{
  "d_model": 256,
  "d_expert": 192,
  "routed_scale": 1.0,
  "positions": "learned",
  "init_std_o": 0.00425,
  "lr": 0.00302,
  "weight_decay": 0.017,
  "doc_mask": true,
  "dataset": "wikipedia_en"
}
Below are experts of layer 8 (counted from 0) of a mixture-of-experts language model. Rows are named router (the router's row for the expert), up (a neuron's input weights, with its number) and show model dimensions 0-255. Each number is 50 + 10 x the weight over its row's rms, rounded and kept within 0 to 99.
After each expert's rows: "comes after" lists some tokens at least twice as common just before its tokens as in all text. This comes from a sample of Wikipedia text that the model never trained on. Tokens count by the router's weight.

# expert 13
router:50 44 45 43 34 47 32 31 35 36 49 48 75 53 52 49 45 51 53 55 52 43 57 50 36 50 43 55 64 39 57 53 41 42 64 36 48 58 46 61 48 57 44 34 47 58 45 59 48 83 64 52 59 49 40 61 61 49 51 70 56 56 62 43 57 31 25 69 39 55 46 52 62 51 53 35 68 35 29 48 29 42 51 40 47 53 60 67 62 44 46 52 53 58 44 44 54 49 50 52 44 41 45 39 56 48 62 41 57 52 48 58 72 40 52 44 39 55 53 49 38 58 46 40 29 54 57 56 62 48 64 42 54 33 60 58 50 49 39 37 38 63 38 44 43 48 55 43 39 28 50 53 56 55 44 72 65 40 32 59 50 50 56 50 59 65 57 52 56 64 51 67 79 48 51 46 73 55 50 41 48 52 52 56 51 54 50 63 54 46 54 46 31 54 56 52 41 40 57 37 60 53 49 75 59 58 39 59 55 49 47 46 41 61 50 44 61 59 58 61 33 37 56 37 41 60 58 35 56 39 34 44 41 49 50 65 43 61 36 58 44 46 39 50 42 51 43 49 47 66 49 47 54 30 60 45
up0:49 52 38 31 28 36 57 33 40 56 50 42 62 58 52 46 52 34 44 49 69 36 58 52 28 61 63 57 39 49 26 56 53 44 70 53 70 55 49 45 45 63 31 57 61 52 53 41 55 60 60 55 74 58 31 37 57 45 31 64 60 58 38 40 36 46 56 47 46 55 53 57 54 45 42 23 36 51 64 62 25 57 58 42 55 63 43 47 36 58 47 58 53 56 44 43 67 39 62 42 60 47 49 52 71 40 61 62 52 52 36 54 39 22 50 59 43 54 58 46 37 53 52 26 38 48 53 50 69 47 45 58 45 60 48 59 52 40 39 48 56 41 45 50 37 49 54 69 45 60 42 49 48 63 53 57 54 47 58 58 58 49 44 52 47 60 63 44 66 55 51 44 41 42 56 29 44 66 41 44 38 52 46 57 51 62 66 51 41 42 41 52 51 42 39 35 61 67 50 54 51 56 37 53 57 55 48 59 72 49 54 39 57 61 56 58 59 45 42 40 49 37 39 61 47 57 58 59 57 58 52 42 64 34 52 44 50 52 44 46 50 64 53 41 49 58 54 47 74 44 35 48 48 40 61 51
comes after: " |", ":", " (", ";", " /", "/"

# expert 12
router:41 54 56 52 54 46 48 43 45 69 54 56 38 62 53 48 55 37 55 47 70 56 49 48 46 46 46 54 66 58 40 55 53 58 46 56 66 42 54 47 60 60 63 49 53 45 50 46 62 54 31 55 41 65 62 40 48 33 63 49 70 38 52 50 44 55 46 53 50 31 27 48 59 62 49 33 58 31 54 50 50 52 44 37 50 51 41 37 45 43 60 59 36 59 36 52 60 52 49 55 41 37 79 44 50 64 52 67 53 32 56 56 51 70 45 60 54 47 44 48 57 59 60 47 49 58 53 54 49 67 31 56 62 28 65 51 56 37 47 29 59 36 63 43 41 48 73 51 29 44 48 63 46 43 46 56 51 49 68 35 34 52 59 19 41 49 55 77 58 54 37 54 62 42 43 56 48 42 59 49 47 48 53 56 44 62 49 55 55 54 50 42 41 27 53 42 46 60 54 45 53 43 59 56 52 34 34 55 64 32 48 40 50 47 56 68 46 41 63 49 58 72 57 55 52 35 44 62 48 50 51 34 44 48 35 51 61 59 32 44 55 62 47 48 47 44 40 49 27 50 56 35 52 39 44 63
up0:46 61 36 67 48 39 40 55 46 66 41 59 39 41 43 56 59 68 43 34 45 55 56 71 47 51 42 33 35 63 60 45 37 53 45 36 44 54 47 51 52 63 50 43 56 65 59 56 32 50 43 42 43 60 76 58 44 51 67 45 62 44 56 51 43 47 49 34 62 57 53 43 51 52 39 62 54 59 51 58 55 51 46 42 57 52 45 62 28 49 47 53 43 48 50 40 52 57 41 36 39 68 49 31 39 66 49 69 36 62 52 33 54 43 48 75 32 56 53 51 53 58 57 50 38 58 37 43 40 48 35 51 34 43 76 51 31 43 62 56 46 65 36 54 53 59 56 54 58 49 61 53 46 44 44 49 53 47 47 56 58 60 56 32 47 52 48 49 51 46 49 52 44 14 61 77 48 48 49 60 63 49 49 71 47 49 51 74 58 32 45 53 51 36 63 46 63 51 61 47 48 49 64 51 54 48 48 46 51 51 56 53 47 60 59 60 62 58 67 58 40 38 48 37 48 37 35 45 56 68 54 34 51 56 50 52 55 51 50 50 57 43 35 62 65 34 57 44 33 53 58 51 61 32 37 59
comes after: "\n", " in", "|", " \"", " on", " The"

# expert 1
router:53 64 39 56 50 65 43 52 39 55 35 72 35 37 29 47 56 53 50 64 53 35 30 55 46 59 49 41 55 66 61 42 53 69 50 45 58 40 42 46 56 53 56 67 55 74 67 57 61 50 56 62 51 30 51 35 49 52 57 47 58 58 44 57 26 32 55 44 39 43 48 46 51 44 53 49 52 64 69 54 50 58 48 36 48 49 59 46 46 34 57 40 50 57 71 78 35 54 47 30 51 51 37 49 51 29 63 47 53 51 44 40 39 52 58 57 55 47 54 38 42 53 51 68 59 61 40 55 46 42 40 38 43 38 48 57 47 42 31 65 53 56 48 36 58 41 54 50 49 56 55 43 68 58 51 48 38 49 32 30 41 34 64 54 44 50 58 57 67 42 40 69 57 61 61 46 57 73 57 45 50 32 54 66 49 44 43 55 49 53 41 44 49 64 42 65 57 53 60 52 58 53 65 54 49 56 43 40 61 47 27 62 19 59 42 50 56 57 42 59 53 49 56 61 57 45 48 45 40 42 52 52 66 59 34 52 58 45 47 43 46 59 47 43 48 64 52 54 49 44 42 69 39 38 58 58
up0:55 57 58 48 53 47 28 38 44 54 30 42 41 61 41 53 63 37 43 48 65 40 25 26 49 40 48 60 64 63 20 53 49 45 52 63 51 52 72 57 58 58 50 58 62 47 49 37 62 66 28 51 51 43 57 49 65 55 63 50 55 60 40 51 54 56 39 44 57 50 41 52 61 54 53 54 36 38 41 70 58 52 41 40 60 51 44 67 44 56 57 35 59 54 57 52 50 62 51 33 46 57 66 47 31 24 45 48 72 49 52 46 49 56 41 54 62 42 50 52 33 50 42 40 42 69 49 50 52 60 58 68 44 54 54 42 44 39 61 45 43 48 60 37 55 59 58 57 49 50 59 47 60 38 32 56 53 60 36 33 43 51 62 49 26 48 39 47 52 56 39 50 46 35 44 47 39 46 48 62 48 54 54 40 48 42 49 52 67 58 49 53 67 63 34 42 34 54 26 54 51 61 57 66 50 59 38 51 50 42 50 73 26 52 48 57 46 45 64 46 41 67 48 57 52 42 53 53 51 50 55 48 71 60 49 42 52 61 40 48 53 50 53 45 55 38 41 67 56 37 42 28 44 53 56 61
comes after: " |", "-", " (", " \"", "|", ":"

# expert 0
router:59 47 42 43 48 58 41 62 38 48 69 65 79 38 61 40 51 54 42 55 56 49 43 51 40 55 47 46 52 49 50 53 65 40 64 49 52 47 38 60 66 57 65 50 39 37 54 46 24 71 50 49 57 58 65 60 57 41 36 50 50 48 64 36 46 49 38 81 47 49 46 47 57 72 39 41 54 33 42 40 54 50 43 52 53 42 55 55 55 56 53 52 46 75 42 49 51 13 55 43 49 39 61 53 52 52 39 52 37 45 63 41 65 61 62 45 32 26 52 44 48 70 45 45 32 33 64 60 51 55 64 54 40 34 61 42 45 45 49 49 41 60 63 40 25 47 52 46 40 43 66 68 56 53 67 63 59 38 57 41 45 46 50 47 46 50 48 52 42 35 42 46 50 48 42 50 59 59 57 58 46 41 47 60 52 52 43 58 48 52 40 44 59 56 43 54 58 41 54 51 50 31 65 71 60 48 48 49 46 47 33 48 43 71 66 62 54 60 58 44 59 51 46 44 43 59 59 55 54 44 52 60 56 49 44 49 40 49 59 54 48 37 49 53 68 68 35 50 51 64 56 30 49 54 67 49
up0:82 49 36 43 55 53 59 62 29 55 39 56 38 35 56 36 58 64 43 58 40 51 49 34 50 60 57 65 57 57 46 44 59 50 64 55 52 47 40 47 57 44 57 37 52 65 48 47 52 61 46 69 58 59 44 50 57 24 57 50 31 33 44 44 39 62 51 49 49 50 25 48 36 40 63 64 58 42 58 45 67 40 57 44 53 57 31 47 46 53 72 63 44 48 40 39 52 50 62 41 59 42 25 41 61 58 43 44 38 39 47 24 45 45 43 52 31 40 60 51 60 46 45 39 47 54 57 51 49 48 53 31 40 36 66 38 32 49 50 50 48 44 51 64 42 28 31 47 62 38 51 39 41 45 33 55 50 52 47 47 54 49 39 58 54 43 60 56 31 40 54 37 70 35 41 39 52 55 41 40 48 37 58 60 51 61 42 46 58 55 35 79 49 47 42 49 52 45 58 54 59 51 63 65 60 46 48 48 51 57 52 53 49 67 44 60 43 64 45 46 57 56 46 76 49 40 47 68 47 48 48 56 36 56 42 47 50 42 61 39 56 51 40 54 59 56 43 51 53 61 44 40 60 49 47 48
comes after: " |", "|", ";", " (", " Mount", " 2"

# expert 9
router:38 36 50 38 47 54 56 43 56 77 41 45 37 51 50 35 54 36 50 40 33 45 43 58 44 47 75 53 57 55 44 43 61 57 65 59 62 60 42 44 37 46 55 59 60 59 38 58 38 45 40 49 58 68 39 43 47 53 67 54 49 52 55 48 57 44 54 55 31 65 47 57 49 50 60 53 50 47 31 55 58 45 45 59 57 57 45 65 44 59 62 64 36 40 30 41 36 48 60 53 49 45 54 49 49 37 57 51 55 50 48 48 48 49 46 56 42 34 39 43 68 51 39 63 56 42 52 30 57 49 42 23 47 27 61 60 46 58 52 44 55 46 37 49 48 49 51 61 59 64 44 45 59 53 52 46 73 53 66 38 56 63 45 50 76 43 61 55 45 49 39 39 69 78 46 49 78 42 52 50 50 56 46 43 50 39 61 45 51 41 57 39 51 48 47 58 39 42 52 31 43 63 47 67 33 47 74 53 47 61 50 71 34 51 58 65 69 54 56 41 61 43 33 38 42 45 39 46 46 38 43 46 51 38 54 46 47 56 52 47 56 57 66 42 62 54 55 63 44 53 55 64 34 48 70 66
up0:47 42 50 32 65 43 44 56 35 57 34 61 65 59 43 52 36 64 57 53 42 53 60 69 43 60 49 36 50 59 37 54 47 56 34 53 53 61 84 63 64 73 45 53 51 50 65 61 50 53 48 30 35 55 49 46 46 64 78 57 37 48 50 40 41 45 51 57 54 63 49 53 46 58 61 58 69 60 48 57 39 48 59 46 56 36 52 49 38 36 36 78 45 36 42 41 61 61 54 57 36 47 48 42 49 51 59 46 38 46 55 31 47 44 67 56 29 62 44 45 67 45 44 45 47 47 54 64 39 60 49 52 46 57 50 39 54 50 47 46 60 40 45 57 55 62 44 20 52 41 61 38 56 41 58 52 43 42 44 45 54 49 55 69 51 54 49 63 56 42 27 47 38 62 63 64 50 39 52 53 49 42 62 49 76 52 42 46 40 47 58 58 55 48 47 71 52 46 43 40 61 56 49 73 37 56 52 45 36 51 32 60 43 64 36 51 51 53 39 64 57 40 48 56 36 59 41 58 58 50 34 57 48 50 66 46 35 43 56 54 40 43 51 35 50 65 46 50 47 40 47 52 60 44 45 64
comes after: "\n", ".", ")", "==", " =", " =="

# expert 14
router:48 54 46 21 56 63 38 59 66 48 39 40 58 50 46 42 54 66 39 48 50 47 34 50 46 45 43 44 50 50 37 50 47 37 61 50 52 42 48 50 58 48 40 42 52 62 67 53 59 53 29 53 53 58 63 34 39 45 62 50 49 55 42 53 44 52 40 56 44 46 31 43 51 42 60 50 39 53 62 67 57 67 50 71 54 37 56 38 48 45 40 37 60 50 31 48 50 45 54 42 38 34 36 39 50 58 52 53 36 50 44 45 37 57 63 79 54 56 39 46 55 39 49 58 55 48 35 37 63 52 68 40 44 59 73 61 46 49 45 30 52 49 28 42 30 52 53 77 58 53 54 54 47 66 40 57 49 44 46 52 51 51 52 52 61 44 69 56 39 37 43 48 50 55 58 54 52 46 68 50 44 43 41 36 57 54 45 30 51 69 36 46 37 47 37 55 80 49 63 47 44 49 62 47 45 54 48 51 38 55 56 40 52 56 45 54 46 56 32 52 56 56 64 62 45 48 54 55 50 61 55 50 60 47 57 66 51 60 29 44 52 47 72 43 44 73 79 60 49 49 34 57 56 57 37 64
up0:42 61 48 51 50 44 58 49 43 58 47 54 44 61 52 44 28 58 56 48 68 47 60 60 43 51 49 47 48 50 62 42 51 54 79 65 45 45 49 48 58 52 34 42 39 57 50 49 44 59 44 42 59 29 50 47 37 43 49 53 37 52 49 48 51 47 48 68 59 46 41 36 64 37 53 52 34 41 55 60 70 66 48 54 43 68 57 59 50 49 64 45 56 61 55 52 65 35 32 51 53 52 44 40 38 41 14 37 45 64 49 44 52 49 56 52 48 37 38 44 46 54 65 35 48 55 36 42 49 62 44 61 34 34 33 57 34 52 53 39 58 39 62 59 57 52 46 56 59 53 47 63 45 50 34 39 40 60 57 52 52 53 54 46 54 47 50 58 55 57 47 59 47 57 69 52 24 49 38 43 52 44 46 58 19 43 38 46 64 53 40 32 50 67 38 52 62 43 52 44 63 54 54 31 55 61 77 46 30 51 47 51 50 43 45 36 26 58 46 64 36 35 59 63 52 51 59 50 49 50 63 59 35 44 67 65 29 41 51 53 62 50 45 57 55 53 50 36 60 51 58 55 54 58 71 56
comes after: ",", " is", " as", " was", " it", " that"

# expert 2
router:36 55 47 33 78 63 50 58 44 50 47 49 51 55 48 45 66 61 72 33 33 43 43 37 42 53 44 52 64 66 57 51 51 66 55 23 54 51 48 62 43 43 60 52 40 56 30 57 43 46 53 44 44 38 45 59 57 55 42 55 42 57 43 67 17 57 38 65 33 61 49 45 44 41 57 59 51 40 51 46 33 51 60 55 48 64 66 58 45 41 62 43 39 49 47 42 28 11 53 50 51 35 36 45 48 60 56 61 50 53 51 37 59 60 53 53 40 50 50 55 56 59 41 58 56 43 47 49 53 63 48 59 40 56 52 50 52 61 44 52 38 54 42 43 32 64 46 54 35 29 55 58 51 40 59 66 39 39 50 47 36 64 30 46 46 51 62 53 42 50 37 53 60 54 66 47 54 54 46 47 38 56 58 46 47 67 34 61 63 56 37 48 36 61 49 61 48 36 52 49 34 47 54 48 38 43 37 55 53 42 55 60 61 61 63 57 58 42 56 43 48 71 50 45 56 54 50 63 44 55 50 43 35 65 51 58 50 39 62 36 49 57 40 40 39 60 50 58 53 58 69 52 60 42 30 55
up0:49 32 67 44 40 52 34 58 56 81 48 49 44 44 52 50 54 53 30 46 35 46 57 48 64 38 68 56 40 41 51 35 61 51 71 33 38 41 62 54 61 61 50 49 37 47 51 51 58 56 61 51 62 48 42 39 53 66 32 44 65 58 40 52 40 43 50 51 40 42 47 53 46 65 54 52 55 47 56 60 65 55 76 55 57 52 57 53 55 40 40 54 53 51 48 50 33 56 55 39 59 30 53 50 52 50 46 45 29 67 44 60 51 56 33 36 57 40 37 52 49 47 55 65 60 63 48 33 53 64 44 35 63 51 40 49 45 57 68 51 40 51 51 49 55 32 54 53 52 68 52 58 58 29 29 62 53 50 58 40 63 46 46 45 63 40 38 59 60 58 39 67 36 46 38 40 72 55 63 49 41 43 26 38 52 47 64 49 35 33 60 55 42 63 30 56 30 45 47 50 49 38 70 43 42 39 60 46 39 43 27 51 56 58 48 39 61 59 46 46 60 32 44 62 67 38 50 37 45 41 55 46 60 47 45 45 45 56 48 51 42 46 48 45 46 52 62 52 56 60 63 44 54 45 57 54
comes after: " ", " 0", ")", " —", " 1", " 2"

# expert 6
router:50 47 27 47 47 58 47 60 31 57 61 61 55 61 40 46 45 55 40 56 54 55 44 28 51 42 51 46 60 42 32 51 65 43 57 38 46 40 40 58 47 49 55 66 38 42 57 55 54 55 40 61 57 49 47 47 50 58 39 79 38 62 57 37 49 46 43 69 41 48 33 31 69 49 44 55 52 31 38 55 57 51 44 66 53 48 59 43 35 46 70 44 57 59 51 32 44 44 56 52 42 50 37 43 54 37 42 46 52 32 46 45 55 57 46 47 42 35 56 50 47 77 36 42 40 43 72 36 49 51 34 38 16 53 54 62 41 43 39 51 40 68 56 43 45 46 54 66 54 55 65 48 60 58 63 62 50 54 45 26 48 61 74 34 57 39 68 68 47 52 39 54 55 51 43 55 60 67 40 48 44 45 47 31 55 52 53 61 77 54 44 54 57 53 51 48 61 46 66 50 42 51 59 60 61 58 50 50 51 50 49 48 50 62 72 44 51 49 56 52 37 54 53 39 62 50 46 68 72 50 35 48 56 42 58 39 51 51 47 51 56 35 46 42 46 40 50 46 53 56 47 45 35 59 57 50
up0:59 42 50 58 56 47 51 55 36 50 68 52 47 67 55 37 59 50 71 41 27 57 51 57 53 46 62 50 57 52 45 48 47 28 28 28 44 50 67 55 48 46 54 52 44 30 67 51 58 58 58 64 33 58 50 58 37 60 50 48 54 43 66 43 36 40 49 48 44 62 45 53 48 55 42 45 62 44 40 38 34 73 58 47 59 67 62 48 36 32 30 61 53 47 78 66 38 46 46 50 52 63 63 48 55 50 34 48 57 46 60 62 55 50 55 35 32 45 51 48 47 62 57 51 60 50 47 51 59 61 44 46 52 46 71 32 53 46 34 45 43 68 57 53 40 51 67 55 52 57 45 36 42 44 51 64 72 62 45 46 36 53 34 32 53 50 54 46 53 45 61 40 51 51 39 64 45 48 53 57 48 64 59 64 41 50 60 30 55 42 57 43 46 38 60 56 50 49 44 49 53 66 54 63 52 36 44 54 46 38 55 47 77 71 35 37 57 58 33 69 49 60 50 41 54 44 60 52 45 51 49 57 45 47 61 55 69 57 61 53 46 61 50 38 47 43 62 43 49 33 37 53 40 45 38 46
comes after: " the", " was", " in", " a", " his", " United"

# expert 11
router:66 53 50 44 43 41 50 52 47 43 69 35 49 44 42 41 31 59 44 46 66 44 66 47 44 53 57 28 53 45 33 52 62 56 46 41 55 57 62 59 51 54 53 59 51 50 42 53 62 49 50 41 46 66 45 46 51 34 36 50 27 52 71 47 36 49 42 60 31 62 19 43 41 43 56 31 46 41 57 39 40 51 52 50 54 49 56 55 47 43 56 49 38 50 54 58 44 50 73 59 35 52 57 25 47 53 40 44 40 50 58 45 33 51 45 62 54 39 53 46 59 59 62 59 40 53 40 40 38 57 55 50 50 48 42 65 59 44 38 48 45 58 52 56 47 43 61 54 63 34 48 58 48 57 64 46 45 48 55 46 38 52 45 29 82 61 70 49 48 44 52 60 39 29 52 50 48 64 64 68 46 61 58 69 58 46 59 49 61 54 53 60 45 58 56 59 56 44 50 34 57 52 25 59 51 52 60 44 64 47 35 52 51 54 56 43 43 57 42 63 48 45 55 36 48 69 59 43 41 53 72 53 57 43 59 60 58 39 62 66 45 48 49 60 34 44 65 62 41 55 60 42 26 34 67 59
up0:41 45 45 44 55 45 43 64 58 56 62 58 61 67 52 52 63 48 47 67 48 57 32 51 54 45 46 51 54 48 35 50 54 54 45 35 56 54 41 52 30 55 53 58 65 61 42 70 62 43 36 44 45 64 56 63 53 53 63 60 44 66 61 46 41 52 30 35 44 50 42 68 36 40 45 38 56 57 45 61 52 50 39 57 62 47 55 42 37 60 42 63 55 43 37 56 54 52 65 58 61 47 49 62 58 43 61 59 39 42 59 53 45 67 34 46 44 47 31 41 55 41 32 58 49 40 45 41 37 64 37 34 51 49 45 54 47 69 53 49 55 49 66 48 55 59 36 66 44 58 50 43 68 50 48 44 60 61 54 54 55 66 57 36 46 50 49 76 49 61 41 65 53 45 61 46 61 44 46 49 65 58 25 42 69 53 41 40 42 19 57 43 55 48 26 30 60 63 62 53 45 57 46 66 51 40 60 45 62 55 54 51 53 52 62 71 47 41 46 52 67 55 67 42 31 33 40 49 42 63 40 53 53 59 39 37 50 53 44 31 46 52 53 58 60 50 65 54 37 45 56 41 43 67 51 46
comes after: "\n", " non", " Women", " Al", " Website", " medalist"

# expert 10
router:33 56 40 50 59 61 33 37 34 56 41 49 41 60 37 50 44 47 39 47 33 36 53 54 37 41 55 70 61 58 62 54 68 26 54 56 54 32 47 42 63 64 48 57 53 52 60 44 31 57 33 70 45 34 60 38 61 43 54 63 59 66 55 55 54 49 54 44 46 54 47 49 78 57 49 62 22 34 30 56 42 59 45 66 49 51 56 39 37 51 63 55 43 60 34 42 55 48 51 53 54 48 64 48 45 57 54 57 63 44 59 43 57 50 51 45 52 38 46 55 56 57 66 48 51 43 51 42 70 57 39 51 37 56 45 50 38 46 41 39 27 52 49 32 39 35 51 55 35 47 70 64 44 51 38 48 47 50 39 40 39 49 67 41 51 45 43 69 53 57 50 46 53 65 65 61 48 58 60 45 55 37 66 48 52 51 66 40 49 49 47 47 51 60 52 48 41 40 72 54 46 59 47 52 63 49 43 57 58 60 46 77 43 52 54 54 43 48 39 52 57 64 50 38 50 48 42 46 57 35 73 32 50 49 67 49 54 55 54 56 36 42 70 48 47 33 49 45 58 57 55 43 44 34 65 45
up0:37 48 44 54 51 53 53 45 44 41 58 54 54 65 51 41 57 56 44 55 50 44 53 23 45 51 45 66 62 26 58 51 60 48 49 46 52 45 51 49 53 66 56 67 53 64 53 45 43 47 51 68 44 66 46 59 57 36 60 64 55 52 36 44 42 54 44 49 57 53 48 34 62 46 73 58 41 29 47 61 33 53 48 54 51 64 38 41 43 54 35 58 50 52 59 49 47 53 42 37 56 61 55 44 44 45 45 50 60 34 46 61 62 69 44 58 69 40 48 45 45 42 52 60 47 34 42 46 47 46 60 47 50 50 33 62 41 43 53 55 56 47 59 40 51 52 27 58 37 49 52 42 34 24 50 36 71 71 41 56 63 33 55 23 62 57 45 60 51 50 52 62 64 58 51 39 53 29 63 54 60 56 43 47 49 32 59 40 48 52 57 48 52 68 53 65 41 54 60 66 45 48 51 55 65 49 47 64 73 47 44 66 56 40 36 68 52 47 42 49 57 51 51 44 48 66 48 24 46 31 41 58 46 62 43 50 64 39 47 67 51 58 44 58 29 48 58 45 55 64 64 50 40 35 43 35
comes after: " a", " the", " and", " to", " an", " is"

# expert 3
router:60 53 34 45 57 54 31 56 44 66 51 63 57 48 57 45 49 43 37 57 40 54 62 48 39 47 47 43 54 42 56 34 48 51 57 52 50 49 45 38 70 59 61 49 51 35 51 40 43 56 55 63 54 59 58 60 36 41 46 44 47 52 51 35 32 32 52 52 26 76 61 32 46 53 54 48 49 57 44 48 53 41 45 55 41 69 52 58 43 51 58 34 58 63 32 51 57 37 44 37 48 53 59 48 52 41 48 47 67 36 47 56 45 63 48 39 33 36 47 37 57 70 54 69 42 66 45 44 50 52 54 49 59 56 67 57 40 47 52 26 38 68 62 55 39 33 48 54 47 55 51 58 42 53 53 46 39 39 52 54 50 41 62 38 47 54 63 55 56 51 43 67 59 53 37 53 59 52 70 54 53 51 70 50 57 39 69 45 52 73 50 40 38 59 42 40 62 36 61 65 54 52 52 30 31 49 45 64 58 56 40 31 30 48 68 67 67 48 50 51 48 62 42 27 44 43 48 58 49 50 63 66 63 57 57 56 56 47 43 56 38 48 65 43 42 52 48 44 36 58 49 52 39 33 30 44
up0:46 61 55 57 42 55 60 44 37 42 72 66 47 51 45 60 49 62 65 46 48 56 37 43 41 59 40 67 49 59 51 47 60 49 52 62 63 54 24 44 46 55 57 60 61 57 48 39 44 43 43 43 35 36 54 46 51 59 53 36 58 55 52 34 49 44 77 78 37 66 43 63 53 32 64 50 54 53 66 38 68 58 54 59 42 54 35 47 45 48 43 37 40 62 55 57 21 57 63 36 60 60 44 55 34 40 45 47 48 54 53 53 44 61 49 46 57 52 40 35 67 46 58 37 50 53 46 31 61 41 35 56 53 43 47 58 56 41 44 62 50 51 60 43 57 50 41 55 46 46 58 44 36 40 35 53 44 33 51 38 41 47 55 38 61 48 58 60 39 58 65 45 42 50 55 48 28 57 56 38 51 36 59 46 42 36 54 38 49 40 65 39 42 66 51 64 60 49 61 36 43 63 52 38 54 45 64 47 52 34 41 54 38 49 37 50 59 47 34 40 42 66 39 58 39 47 63 52 63 33 46 55 39 50 65 63 51 50 57 60 39 45 74 48 56 46 48 56 53 49 73 53 29 40 52 41
comes after: " of", "'", " in", " the", " to", " for"